{
  "n_layer": 13,
  "n_experts": 24,
  "experts_per_token": 4,
  "normalize_top_k": true,
  "routed_scale": 2.0,
  "balance_bias": true,
  "router_bias": true,
  "norm_eps": 1e-06,
  "lr": 0.0122,
  "beta1": 0.9,
  "grad_clip": 1.0,
  "seq_len": 512,
  "steps": 3926
}
Below are experts of layer 7 (counted from 0) of a mixture-of-experts language model. Rows are named router (the router's row for the expert), gate (a neuron's input weights, with its number), up (a neuron's input weights, with its number) and show model dimensions 0-95. Each number is 128 + 24 x the weight over its row's rms, rounded and kept within 0 to 255. Numbers have three digits each.
After each expert's rows: "mostly gets" lists some tokens that are sent to it at least half of the time; "gets" lists some tokens that make up at least twice as much of what it gets as of all text. This comes from a sample of Wikipedia text that the model never trained on. Tokens count by the router's weight.

# expert 1
router:132129167109149145112139138169121113135141121119187139100138161130132154105150146090144096128178148088149156148184113142162124155082078136139132105158091125120134107141103125100153124119101099104117136109147100154151097103066125107129110161138141087116135134141128165154137114135117129138
gate0:131131124115114113154125104155129200132126135121134120070114111122151197146155095086145102120125099096109073109111129171134091106094177114158100115133136138161116133109133169132114117122147123116118126101110086111142099110121116133128136143127106135122163120164124123107149119065143133130
up0:130118119124146145139115151122149153127147166122091142103150087143154151125130098121101140117103150170104111109124124140129096128099165108134140163114184117131102161103138131124159128159108100079140177108138141091169131145109154132121061102160151167139119105121118101164135161141093151142
gate1:126160154153115148105074123123149113092145120134140113104105139125097144128149154124130110147084159099164127141156140131140121119130101117109163089145102114137070120072145129118144121136151094095115134071179153083126148114109121158110098162105131078121139140143158098115107095128115134123
up1:088138168108130136091121144140157144129105117175118123139105158138111132117108118090132110136125138106112094134148167091130154123110124127101106112144146072137132096119129131118084109177138207127106115124131093165110105144140111128140116118093168176095143102172159133160137121127118126155
gate2:142152138119151138071150137159136115103131132130135114180171136130115132099170158123111195116151097127103147110134121124078160133092136151147128130112126152111135120148153155079146151093140106108106139128140117101137100129146100104108097116146162155128129103125103175120158140183108094106
up2:153099162138182123153098117154123143141135153113080146120094128121159171133063176132136132143119142127163130139102186164173167150138126135135077138112113149116120149115097107128121155126147163113140080124145121119148124115095119100129116102133111131135116159107087116138104111150127098149
mostly gets: "″", " Total", " Date", " Award", "Personal", " medal"
gets: "\n", "-", "|", "==", "===", " ch"

# expert 14
router:097095149104185145129169145134099091127131159104173158078125155100111151107176138127130120153144094137118128170135114141122122102139118111127121135153158111137190148142121162105123119123146139160072115118168135084132118119075103116108129135118153124123131182118106153109138123128113135137
gate0:152148106169128114136133127136117162115123148087177144132106088173147123139155125101140132137100114133155128087147150152140125105147127144119141109151155062132187131136111117149118167141141093085088090112088121142122165138101114139164113121099134139108110120129154110123182139129168131153
up0:114145118092088151102134147127147134148154134123082151114087140160141119128119106167080149151139142113126120156166145165147120133153162094114146129122085134120136093098152180157154091144116163135138133124167178112102113135160115118058149157142105095133138112114120145131113144155114118119
gate1:117088116127170075119146117128152112109131110099120130130107129124151085114143133136134161136095118146085161115135097154098171108130099136108182108155097109151159128137146151117141131113100113123117123153115166088132115118070126139144163091132179099178128145094119119126151175117122134134
up1:111139126113117138144108107129114108130093077146118147084126123112133151151076115165150121138094132109113103147123124134141122144144111111115139103163079148102095141140106141123126116133129122141136145070137130174164091119169150121082107107072142086112113130076150122163090108139115161103
gate2:119142139106181111157126122122152114145141168074136131104107129142118149106131184107142133086138138092080143092083149119091128112093030105126127119120133123132148147132140120129143153101128137119141166164119121136112118186120142120127125121122103127148147127139148105098118133121115086145
up2:128145092119174135087097102159162111132135101151155120116153115132100161132134149178096109091207091125150090102098119111131156128109119108128111143149127133139135120090122176133138157091103136146128122108119150098087103140122134100110142104096133101120102112120127110093151099144159145129
mostly gets: "\".", ".\"", " there", "″", " while", ")."
gets: "\n", ".", "-", ")", "'", ")."

# expert 16
router:160110161085143147133108142144124136111152138108139104112118109076144142122131139112139101139122092175116156128132121155147077057117118109079138089100141120089130097157116150103174121087158113141117143156135160159123121170139133131115153135117132154113106165163096131111133123148096114106
gate0:132114147135142161133071136119118130147164134159108093151116165165161097093118174134145124151134134099136125126201154104119110112120090133124132116164117125127134150131129177149132130161149112179119129085143136141104137155095105170157177151142168133114137113095140151117131161142134131112
up0:130111145101141091107130098151126172120133146161094136107150147109117115171159080181144107138161116166101116156107118164089146151112145149130118096139100155091134133129159141102128115115173121123124114116129186100149110113118127128142145157139138118169136140121107125061122171116132098114
gate1:132152159129093152134142146093132094111120126126145185112109171102136095114145149115113108097095099176103149161123086141099101110135099130094106151125141078101129119148155090114109125116142091140131135131128177103143147110089153163129116106112146134173119166127090125106100130131104145106
up1:177098097139154150102115142112099097131106137091141113163154127111119124135149111092152123139148112137145117152113122144110122140129101122137170093081157122117111153125156102108206180162118133113105106141109115158112145182106124153108143131159147149113114103110111144123143151103176096110
gate2:145115108111135129177123123163159129155115125141090154114097144146126126095121167141126099119124092116148186157154138114130124042143114125136132116089152109137161107099077109113130140097143112137130089183109168118118131111155134113151153101161114133120096135147104139106135132128127113168
up2:094118131099103117141146132102113101130111120127153160147079125108089090149097108129065099092114112146137153067104124149186102130080128158139093105133109149147114127099109124148113121125148118121109108171143168154110105123146097103094147115169116150125136135123107157104125101143125131150
mostly gets: " with", " that", " which", " the", " as", "),"
gets: ",", " the", " of", " in", " and", " to"

# expert 9
router:140101153098143117124161121144100102121136165164146089029130131115102125125164127146137129138151132130141121107133142133179164097121119135137165107149130160127144131118099177123151120115165144185153109110179084121150113172151126144133100139145146131138117150148121139121139139109124146145
gate0:106133112127165127104148133140143107106130124112171085136101097108135096148149112117076153144106148148146119125135124146112143117117149112094132126131143115130141165168143105150092164121161137142176175140133130110148107163176120113088130151093133163151110121122180149131144160175090172129
up0:127138135148123112135108140149164139091120123169104169130111135118168149148102138157099142150145097184108101130100148136202123145147122140094142112116128142083085132167135110118120133101116108099095119152136125120117120118171097088144141083126120124159147177094140138093145101116158139127
gate1:144102089143173173118157174116103162089150133108138146140095185102099106150127161132155136139105175138107090174128168142139116135124137114138133102109139162188107125157120133106114126124128121133134126119108103110128130174141090121156136120130137149130173127175107120111106170143145138133
up1:162162086156134112130111111147098099125118114122135164130089134113136108063138132123109133147115220128107128146161148137119128099160122101130124157124134115164121145154146150132118106098127077131118140089108123111136127162172147127119088102137154159120135115156133154100118160083108109126
gate2:112090135133126116079144076135134123145102139160163101096110138158143095120121088121128094105157155126110124147117128135121125129095113123124123137118115134161143124179181140107152088153151152156152153099130140137135133116195139108114124141174152145167149122159132080123130174117089100129
up2:094156152112143131100102133160113134128158106091109135140141133146164115127103091113148116156123172093126093124096152100109097112092082074133141129110095108153150170129116110106158133092127152176128099105135138144118132101138114103112138107128141138099088167147122157150078122111096157139
mostly gets: ")", "%", "′", "″", "°", " km"
gets: " |", ")", ".", "0", ";", "%"

# expert 23
router:128113101131139128116112134108130123114093161098150104128113154099151127129141138143103120140105133097184110110141164165158111089128098105094163113158133114121130120155169179087148141128177102152152126101155111139137068142090098136108126171143128115109100137167136145141158097096108112141
gate0:097171139135097134139134113115134079129141112121078105135107177140142106130155144134122159105143118133127103109149119122164073094154135133142168141144129105135145144096108136105107130154114107163185115127136142156117109132114104107128198144145143126110121165081147152121113117098072120152
up0:139140135157144138135121165128134144141071127115130166097124104116123110141171095096134117081111142141153142147139122152107149130139126144126122178124115080116119122130120168129138143106087109127093091149190129090117120095149094153156124144111115147148149088146080137079156173147131110134
gate1:092059142142115139117131127153142116151140107111143071109137134087157144086168102105145148108118125133130149102124132126117081146182127163124152136127146095118095146130172153135161153131164104114137088114118126139166134120180099108096107138117133114124086137117128139108171127154146110108
up1:139147124127131148134104115077152136166115090143145155115120081107105140118122141124170134106093139095124158168135081102112135093162084102111103101121102096135117090113116169114174126159126127124118103108084123122115085155105140144161116131140138072136130147108113120126131109080111122102
gate2:075158134154135129136118119116143117088092158086166088137148134092136115127129119119091144095086137113108148145131119138136099158106133096086168128139086113119109084150111121126133155145170158185114096115102141107159118135119140077093134128101146103162109105152138133117135112092130140112
up2:158131089118119114083167165097147120104120151114127119169158094114156112140115134120137082131079122106100130120175152108124116075156128099122123143142142091145100143135144160122138159107102107125166114147153136150095128112108112191130099131124103144116114096150139160127094084119109118154
mostly gets: " f", " d", " F", " b", " E", " s"
gets: "-", "–", "/", " f", " F", " B"

# expert 6
router:087139118095131138105124121164110126101111151123143087093144136127167133127120122146141152132130110154194134111130128127146131106132111079128189114145138142166131137128109122114124108110109120146097103125159109151158093165152140149115089125156123120147135156129134237148124112137134108132
gate0:131138141136130131114107139145106129110085165145080131151113089136153149148117195122103107162142096148140100129083111142088144140151130139101165110101154130132152096108131121134162098115102107119104122100115137112103114146125134138065101082133131080134160082142144157101143133146125120164
up0:150099118103141127111133120123120132130167086123163103129149173128081135129126137109126094126129141120098121170140096137149119108130114103152115140128136077130091099158131145131100144205128114110173105163124138120115130116138128132187167166126093174149119137111140078127091115122108154106
gate1:143137095077147124130099125141151108136105155137153157121133147135148122115122150154116153116079156146133136117097170169160092145106150129141167120158114158160121138166103171134171132115116145155125102120098138123145085152118182145095122138106114138087152098138161171154104106160127107131
up1:135168095122164085127136160134155072140129146180146147149161135132109099148110125151113103121155131171106167149099089107101093160112162117120107150145116122087146065119107116125158151114118155125131151126142119103155101100157120114091111104109102137103128099118151087134118106125123115134
gate2:111106129098120105122115110183144118136087140122153131105121168124143136081147096139143171102110126159153118188090128159175129133106115109153176134142092121127085104135131142130121149136090131110137131141139160129142107101121155125100084131115122127128112096143147137155181148178164145113
up2:128104134117105179109103125147136122135154125138138155107116166122152139106120117169175132198141134120120107150124131102144125166152182124156171133154105117113129138148149126142140138154090133112150122106096117095161148123078143123103135168115098155098137126115137144147070095176150144123
mostly gets: "3", "4", " USA", "6", "5", "7"
gets: "0", "1", "2", "3", "5", "4"

# expert 10
router:142092145133112126144119120193138092101093144118154131101167118096111135106167136125118069140159142094158154132109156122135131076140103091093139132143149132103140097128174130131150113128137147129115150111141143163169086159135089142121090138141181129113122131131130110125130083115115093134
gate0:099108126133147097139134187142145151126134116110131124140154129177118125092138129119136103100139107120103127137161149123125140143158097106166148083145149114054131135142145117131158109116161172090157126162150116105144139131150137114121176118087139134116182131128130176138101103151141076145
up0:103116114139123114125128149125113098099099122127103111144129120111092095079108128104130148113127109075122067116130123154119132133147096084159173081137175128131144115113101131131145072106133167095129119116113093115148114124145134069113138104076142133124169155158140113145123107160128120144
gate1:124081091144145119131107110127105156083177137138117120109157128082130139106109151101122099128104126147133134140094105151126137143092134113110130197123164102115163124140082098139156125118137129135151144106110133144112099102126139090092155170101118100134112145157125073144115150155111162164
up1:132119087149121133112110064183100137091135122169151109098168107116163118123095105130077107123096172158107141122135144107109151168159164100140124151106101135113147132098089144142140143142116108136154113088109127164135119124142132115149081148078118132106112153116119134132126123154095137132
gate2:164147162113165075121146083163121134073113136102111136117111097166158078100087100153147109140156125122087144139128161117166128103147109102101133141124118101130103095135121105115165154127137142128151099103116140177129108145111115110088137108125115120102113108153098127173142107135146153120
up2:102168184101120141154106116163127055134097149151131157104135093111126166152120126115127123093113173126173170165127147139096129093095126086143134142122151110119157135134130146114133134123090127128124117133146113115140125112115173098113073140159137161109167101124159136132105150113118128130
mostly gets: " (", " \"", " ", "(", " January", " $"
gets: " ", " (", "1", "2", "|", " \""

# expert 2
router:128112180136169135181153129164140146088097158106147102101145153169077123101150134116136163117163113180142142145177140147122149132124102123117130085087107120123147142138150150116149111150141094115111115149133119157133133173124156116128081149134144126104118115149113155145161114117102165119
gate0:140158133128161104084131108155143112090118118151076130139173130118164120139134129111155132131111108140120181134141089135153162119092128126160167100117107104153178106136171200121117152115153129116128103124163135132106121136133132115135111137106106097147075125132102132094090158153133107118
up0:112138154139130115124100099141140159126153132121082098097140082122120115102124093118105115138164105127112138138137136167127142161099127075126170148105109121127146106136140140145166154140121152120151093126135167129121120196088123127154106152135135054154116159120150132098150160106120161093
gate1:136107127172088102161125124106139142093132138130097106147117122149122075099186115118135158099076135129132108123097133097135114074119130137112136143116143113139165124133117107143101126147152116145074156152129111118167129127129124114132150126134102148174095093177069135124121120126075117112
up1:124130141151117159139131117143094145096147159127128132156146147135148105115150142163103177097121125136121107125148119118129124101118111099148098126128141176136116142169144134098101181155177124117107188105133101112129078143150111056129156112112103098125103147125125122152122109154076149100
gate2:134105195145073112123132173112120173119106124117129108117173160106125129095095107130150136100104137115107160098158104121117144118111078085143121147096157117149122113111145121122117087159127140121132121127104123103149139126147117107117098101097130115144072148199116137154124102122113116115
up2:172139102085147161083113159114151144103121127150118155095121150149111129106126159109139118122145130164129118168126150138170150148098130123151109129118176125096110155157088078120095165110134054113126119136137148096105170129118125164161122128145129106142139161104113118145150117137144102105
mostly gets: "ated", " other", " years", " known", " one", "ized"
gets: "ed", ")", "ing", "s", "ated", "ation"

# expert 11
router:146110119141116115154073147140090126154068160103160131108126130106120120142165157088170118107145114124117141142119187136160113105107109111149146118137101141105168144148121135076143135121134084181101093129107111119113090157075116111102128106107130105124103148128116158136120132111124100122
gate0:104130065144124124099075162150117144165138146123165161145155127118125148129159132098169143135158164116133108114106118148099104162119143115126160117139119131092105149109102128123125060103143118142114141168101115104107138132124157083146158167158139092129118132138088111123117108080122116152
up0:118068130143136115087119142092184124127174101129115103098124143134143107166111116131092159166146140137099148109129097124156108159089111131126109161147140137123171163115142128141174140126117141080100174127116169166106149132150129145157116088106128159150138123127120131162139150125127166142
gate1:138127103117128106110116110145146114187070118125129147125087103132106143134161143137135116164141150155115138158091135142130103155058061114109136126138108119095152162125134136098161072116125131093126124113114132133089093149109101104148121118157162140138102109105122101119099117137160101124
up1:087119150158122180122142100154092141128143087168127135104141143100153155143116159135159114129109167083119099135139145131160112127123131148133179066085139119108155121175172143156172146133125122137099125129131113133089117143121161117149120117118122131077163133118088142109112135096131115134
gate2:110127103146107094129118166097148140141141102136124088114157116084106130154142103142162108137135117148133115155146104130157168133138136110148126121110141171113115130132102111086130172127107130104124127084116134110091082161129092196096106127142119109157111122156146173147094089090109117094
up2:118128129105128094044117148114120150127157143076130135151112157129154131163174144080110127112163095113120152123177115112161145111153119115135119151139134133157112121156113142135129148112135142072144124133156128094083113156148128184107115141147109119155115105126119129144094137093108129085
mostly gets: " sh", " th", " w", " rem", " prov", " st"
gets: "\n", "==", " m", " t", " st", " s"

# expert 13
router:106122143140124145121097174131143103111116105116139094123144107142137122094141137137134120116153117166103133125123148173133126126110061115133180086100136082120132106139134169078140123099146090117106121163141124153167116161119161104136075134127093103129113141132090143149156119162093087137
gate0:163105129097136099120089137110152084161147083111124111121110136118123136119132128110109121102149099151129155132146142137155141093146115132188169123103148148139151181122089140120101128100116112150104090158130138148106124155146124135141129143132088074150092104137126118173122129104074079109
up0:108156133163121087158110153140177120139131100112131104114158138071103156164138177128123126154198130176102129170142110153109128125166121144118162120128146138119165136124123121145131153099120141124149109119144105133127125155140147136137109137080095073136148123144112104152091131087110095123
gate1:114088133109123122140101151156129141088139137133087125117114133140127152106100140150134123156134121093107110156169108164174159081112138115124161128134110123112109096134142142126156127124113125096123182110104123161124122159161120126153128103083110142114124105112103129117111193154141042136
up1:146149101112104135140096110100140132155131126127150098079139134130166108106115192141120136130112162108084122114145136132132097151123156144149103145120141162101154111150151110127139141148144118145160131103145119175133178123155166117137151148101175094139145082101093163158151099123179126129
gate2:132102181122108123126110158115185122093146118069145145121085101108159105110142136121180164099115122139150130106179165140107169126127084133141134136080117131132088131085093141142125091117136160099139148135124080123132137115149140137123091116110117128155131138131105141132151112147096138101
up2:129153108125130112150194081110118113166126130109111128154168149068140168133155132168083102128125163163098117123101114121138131157130147117139130103157090138110113154169151121129146136128109133142100115141162128176152132094147129093118120140149150155078117121163118090140151113118121095134
mostly gets: " the", "The", " his", " a", " their", " The"
gets: " the", " a", " The", "0", " his", " an"

# expert 8
router:136150152096152160119118134175132106089149147135163104142149132120144159107152163098118118114112139115135163139108121141177098064121129093075149110104137111119138129131181148120144128116131126148098142127099142127142114199140125161099118109166145116102094163138109122125102087129101118116
gate0:117160100132134097126133082163109122127172121133150125153157131101181155096165087136146118158093144140114122112124104179164123127157089133141148097112149169123179111147131100151147114122135142162182118160116144155085101125118122154115105122120141118118165157113130141118126154107112099153
up0:098114119137149132118102105118095131151137116142124112126058091123133127128166145123128112178122124144145106126138117126141198148105126129105126114119084126110116153098094149177138144112126153137198126115120105172110159111127142116180103139134093099172093133109160137130158150142119111135
gate1:103112085121084173127136136150145126118138127149117136135166143151131158142132180141128107148134150130128134171107123125187121158116155112148153131152124094151095129137133159131131125152078122109129119102104135186133117158146147152082112150101132118116125184103115146106096135120122105199
up1:124129118120116120115147091135103134134150103123140134077206106130123141097130168136124127116116101102146125105125107152161085145137138147102136163073137077154130153153175132180117123136101114108139115117129139143112146151165192140117108112088134078121161129139102133128126113134138130153
gate2:157090098139137158105096105129179142155163107171132170131132112141127123125130144122138143147171138091149101123140134154126093147139093089151115184103114100086136151111147151110165111101128126135146140130147107116148111164143134109088103156133113160133117155141128105172071115089120139135
up2:096132079119096103154133136120108135113147121093160131107140123138091118155138143099106153104154135181094103160109135132157083125112134114137126127160142103145096103108144126183146134143162078124131123145092181130106142105105130107121165168157129116178120112132158141115134120110099172106
mostly gets: ",", "\",", "),", " including", " and", " "
gets: ",", " ", "1", "2", "0", "9"

# expert 12
router:149094104142142128135106140139120155115089186140115076128133149116129118085135168133124160144150098110148125123106162159157122128126126117126170115160129111118149105121119146084135123121115103114130132113152092116143062181145070151088131127116134155106145142141104162109162084144104148134
gate0:145141129115107104102125186144143129121101154116125153134136102111170110164131117146125108178121095128113102098179144115111094116146154128129168105147106168123126177127113107149133176130105148124152135153122078127119094138102118108161152112123117095088111129130117147158100069125094120159
up0:100147160131128155095156148107141158143122109125089104105148128144082115115131124108108107145128121086113122133141138105107102149108082097158146123104155152132124124129115125101131116159115120116135123167127166148162165106133127117127153073061116172124113189101157119089114149151108096103
gate1:154088118140168119086125173139096127146137162172198136131118160122127136157121147132120089145092058117125146127140123115128160154141149147134134099139144157110126153159109100129135139125141166115162096117114109114119142109151111085139104157149125122163144156152138153143116126075152121149
up1:126101119080088137164140117180120126104120130119043120109131126108135115123136153135166100137145103148124099122083106145094109117127121100131128106158165132168113118116155129102120155131136112124120136139140072089114144165103105129165131127119113118185118154133128114122136126070158150110
gate2:116141131147164100110128147156103086093122100110149125122112142098109067084143169152143181111127141112126135117135121129137131152081171175157140117110097122120113135132139165169181148149107074125162155131124142133137111159155099120082119149131144106097120108125138111149131110115130101125
up2:151116097137124127098115107145098111145136176104081145128143146126120103115142110151127116110138132128136124078129167112113112173099118141152090116125145138100142107082173129108142160107143105149145109108114117148079109143130141098129125137116151147150054155135166088152153082133104095103
mostly gets: " B", " H", " F", " K", " W", " T"
gets: " B", " L", " S", " C", " M", " D"

# expert 18
router:119117184097112122166122146115121106111162170116199138059135139125144096099156149103139106114115123096090112145098169155144129116110122129134156141142112111109174103137115153123122124115112136135101101142159114145122139143116069099093110131099153135140122140145111158133158132106119108169
gate0:125099141106133137168151084125157113152135166166115121100151150139164167148134160101092163093131123126136123109113135137131106102169101125140151113119114098140120123152137151114118154094132119113128117151128107149109138036146153173087115138133141125161090097145166114164147139109146116111
up0:141163071145099158135116124102197077158124120122142118100152160135108145085150130121107157148128161071120110157150113124106110101123104174144062106156145139173172131128131119092153117122128127151122128099142162118113116129109141118138141103130127147123122125144082152135126150130111134121
gate1:150119143082103118138111102088151093092093133132100126136134146096164149117133123153129107172114115078128105136093144151120155109168158162133101108138143126118171132101139146087143088138166113098113079107162158097166136128109147155121150153098138148149103125167114139121106131131130103100
up1:151081120134102113152132133125107134091125110129146073124102129105091126146117118163158153093131103117080133137151117124163147180145099146145073091148132167130148138139142113140101121157138177111117108111154156135105205119122121091107091121129149141129154107110109113124154135123109111113
gate2:088123096145128180102081161113137135163138140129174112133119104100150148132084126134158115128123145126102077126114111132159136128099139154105156159132111147120133150082146179146135135172106117125158139127156126106091125138095118117131091114147128144138124117136201141128135095127120140188
up2:106102108130098126111138097123128173112150090146113148153130111091137078119126099141110130143104133111133142120155130114159117115130077135124107147117135152182149065179135100173150103158142096164113136112129137132134108087176118126098131100107173129165111136129104137117146121110167149114
mostly gets: "==", "===", ").", " are", " ==", " was"
gets: "\n", " |", ".", "|", "==", " was"

# expert 21
router:139126129092125103135118143169152130102138167141166080054140116095091124114146119086123123123115118100111161138108152128156169142122105110100139112154145132096144098126144178138133144122136126139141151158151098155174125175132076143126073120127140134162138137116118165142141122101099120130
gate0:087142135135165116107138139148094167153167138111099172107179153125127168090139149130156098145123149118164130119064136161111119119114122164157163132100115144119108127156087103130093136116099101110114116147168142108114119112126129123165121128120132132121132131142102176115127167182122125163
up0:125170117150103129143088147127138116159090129167118101165134107137093112161128110111108131126150115162126138144158170140141078074130093164169144096111115135176143144130112141155124106161131112143123103112102145141127123126138122206158096140120120158109130097111165129150126149120126091143
gate1:132090135135155114126138118162132159134138125129106090084102137073112153106120161129102104116115054121118148119123124131159115109129140142138162103135136144090137162108130123141151102143126141109132179171152164156121152090150105130159108088170131120135138134142109133093165138088118113178
up1:138102075149159097153105111149125129144119110090180120090137146109141160131082075107132119143117152113133116168163141171130124139133127156136097140187133146124147112142115112154106146119124133183131121151111115115149160095127117130139118159159101151119092109138134118092084155140098092138
gate2:125113128139052100124125118165107160110154170136143097095127118101120122163112140131133132156101112092155114127111126155102157122125156133127089136147131114125175110120120103094096117110114114176201124126166134176132096114180140121141113105125102129115103150107102131151145096144118121122
up2:129146133126123152111165102136133142158174108143127125123116146124143104153100140090121129133131134116168125121127140166090139147132147140163105158157078115148125132135110128120108138120112154175171118116154077161139092126156148143158097147096129087171089168130129164124132054122094125121
mostly gets: " |", " —;", "|---|---|---|---|", "   ", " —", "|"
gets: " |", " ", "|", "\n", ";", "-"

# expert 19
router:126150159094179113134111120187132085121098148109136133094131139155130145118114134133135129119112077186165164147164138150159115106116115093100149123082111139117145133109144108120120111132146094145124089117135108119179138125129133136089076115165144112142100114149082162133141110132126109154
gate0:106094119137098125122125135108125090107113135102165086105106094126098182111118119127149113124115149135167111148096155126134119115144144054149112108089107136132186103189139143124125161159139103132114139079115117105145127085132129131119121104156121116130134129168134101126103114126132186120
up0:103114134175157092118124142118118153156176160154098103121116168123141098134131123116154090119077162113107111143165099143160136146125168167094114110122118121124128120125144116121158159106163095171127167146096147145115113142157124124110143128153148160104177083131146140142103129171133108114
gate1:157162117160180127128073076107125151161138119115155107149129117131120110110127148174122095094115078168120125121146096119142103093093145167127154128102123117111125124160119144082108167121134137130113082105121112098123108114122127134098161095142127122079130139139143123138153084134132136171
up1:142156130130140132131154144178137175130148082134133149104125140160114109126058123095124105134130097147145111150167077119113091128156135097140119123113114096098110107140119135115160110141136128113123120137137201121138174123170122105082100085135161154123121138147123155126132143146119174133
gate2:127123117136140152113198109145130114137119144083116146131076102162149156102137110149136134120076076172163153119137113123135140112119126134163121116119156169167141102118169118108078131160164090116109109137134171150153122125109131122137121137144160133119112093171093130115114139111116103156
up2:158116124148115123154150126152107118097077167123130127148091140126112153113122128148109133111146079155115136136143133162133161114148095123146096124074126164093126122115096106107131112135163159092115133127102167107099153117151116118178120171138157134147152104121063136151112126177162110112
mostly gets: "ities", "ics", " States", " century", " game", " France"
gets: "9", "0", "1", "8", "s", "6"

# expert 20
router:126096105114124146152130139176132134066122150131117116107117191136121141101127124148140103107147087178138163117101142158168112111106109112141136138107137104107188079142113133130127081111165135134103116113137123100157139133117126111107125139118167143149102120182103137122096134097089150147
gate0:096114126125174119151136137104178101095114103116148114137134137134136131147125145129095075110151148148168118089163127118142074058129122173121152118116137159124091145149109131123135079156103148094094133168086135113125152088151145131105142145141157134119122130130122120157117123087133160134
up0:132165121118166142128105109120145109150127082119132088128087127196147101159161139140115082133124128124138091096138095117088119154137113121157167085143125139161143117122133091113148148155075150107128139138167129108129083111132138106127144139120156088088134146117130077136152101101115129128
gate1:121078127110122153096111111113148132135144081119144141113068153155144136137137131107127093105159130107124132075110150115110117141144137123128159117134142085154104105150138112120112138090133132159159141194142094097166143181133132166107105118117088114147138112149154155129096131096092130100
up1:124139090146132160155118173098083159108125143132147117164134134167101145111186111125116091112120082148144102144132109137147149108152082124151139153127119168117130105132120155156157095150174138121157163135123139105101114140131131114123162143137168177123111136112097137155151103148132138184
gate2:155127147153087108099135156150109150135161157109124144093155155110124166124115110142157125121116132104133140131073114134153118095127147120105149183144159118140122162123138153111128078122152110124099121133101103145117154132148114129129144134177172139135083170180134163158088176127106148135
up2:140110156143096131159114145117175113113150111113112101133149148106108146121141118124087119134133145119110096096119171147129080120097123138115132149118109130136125146085127132132142062117121131141139114140080116102144140088123094101114142116107192144107105100139083067182115117125146158155
mostly gets: " John", " they", "son", "ford", " him", " They"
gets: "i", "a", "o", " he", "s", "ia"

# expert 22
router:183125163108119128103088151134139098112144154102127123096123122075134118127156138121121071124143086171128122093146137182162125066121127112118142126128106124143120091171116128110142090100165091123136137162112126172138127116101121098125126144137151163120114165137114150096112103117114122107
gate0:061136111086111121102131131134115084130123110067124085135160131084134142097129099106159136083109123116139138098131123143098123121101139150114094155132125170111127136142175141129160131133122123113119127176127097150112106091148172063145081120126141146101115097149111130110127132132125138121
up0:104176131083133134140112095135132166106114123089134150113132109110160128150147128085138145141077092143144123133105151170104151174133112109117146179146130135125116098129174137141133116164086140122160144119153116085112121110104181094098144120152123128112120136118171158132108151137125078111
gate1:132141130112162095121124140145156102164099140142171115140124080108150137108114105120137115123123094093117137183134128094129130130102114150110149150102155141148102143076165138140145127122104097130125107128183155155102190124117097131144127108112176167150153087117139138142144083115119116091
up1:104138109125148121120087153114085125131143134175108111121112135152087150095151106110105139139175096143113151105121140104079146140094065175142100135112109059103120094124111135142118142128107122112130152121106155108144125126119148117095125103103172126172107092108127128123119090134111124096
gate2:120114143101106156193095139082133101085114137142143108129150110095098114120172135127149142124097111132113125148115102134105099147141149129116130120125123153135118167119113142137126158130171114126114075096095107107104139113157069106121129144122176119189097128153142135149145124134186132107
up2:112122148117155124105131142160094179170136127128139062112146152150131143130155150086117081165114113125128132145122141156136122095137099105142104144071156119169118110160100145130131050146106170100103124138148145145111123147095147115162120102158124159122117127151128121105136123144157129130
mostly gets: " was", " and", " to", " with", " which", " as"
gets: " of", " in", " to", " and", " was", " is"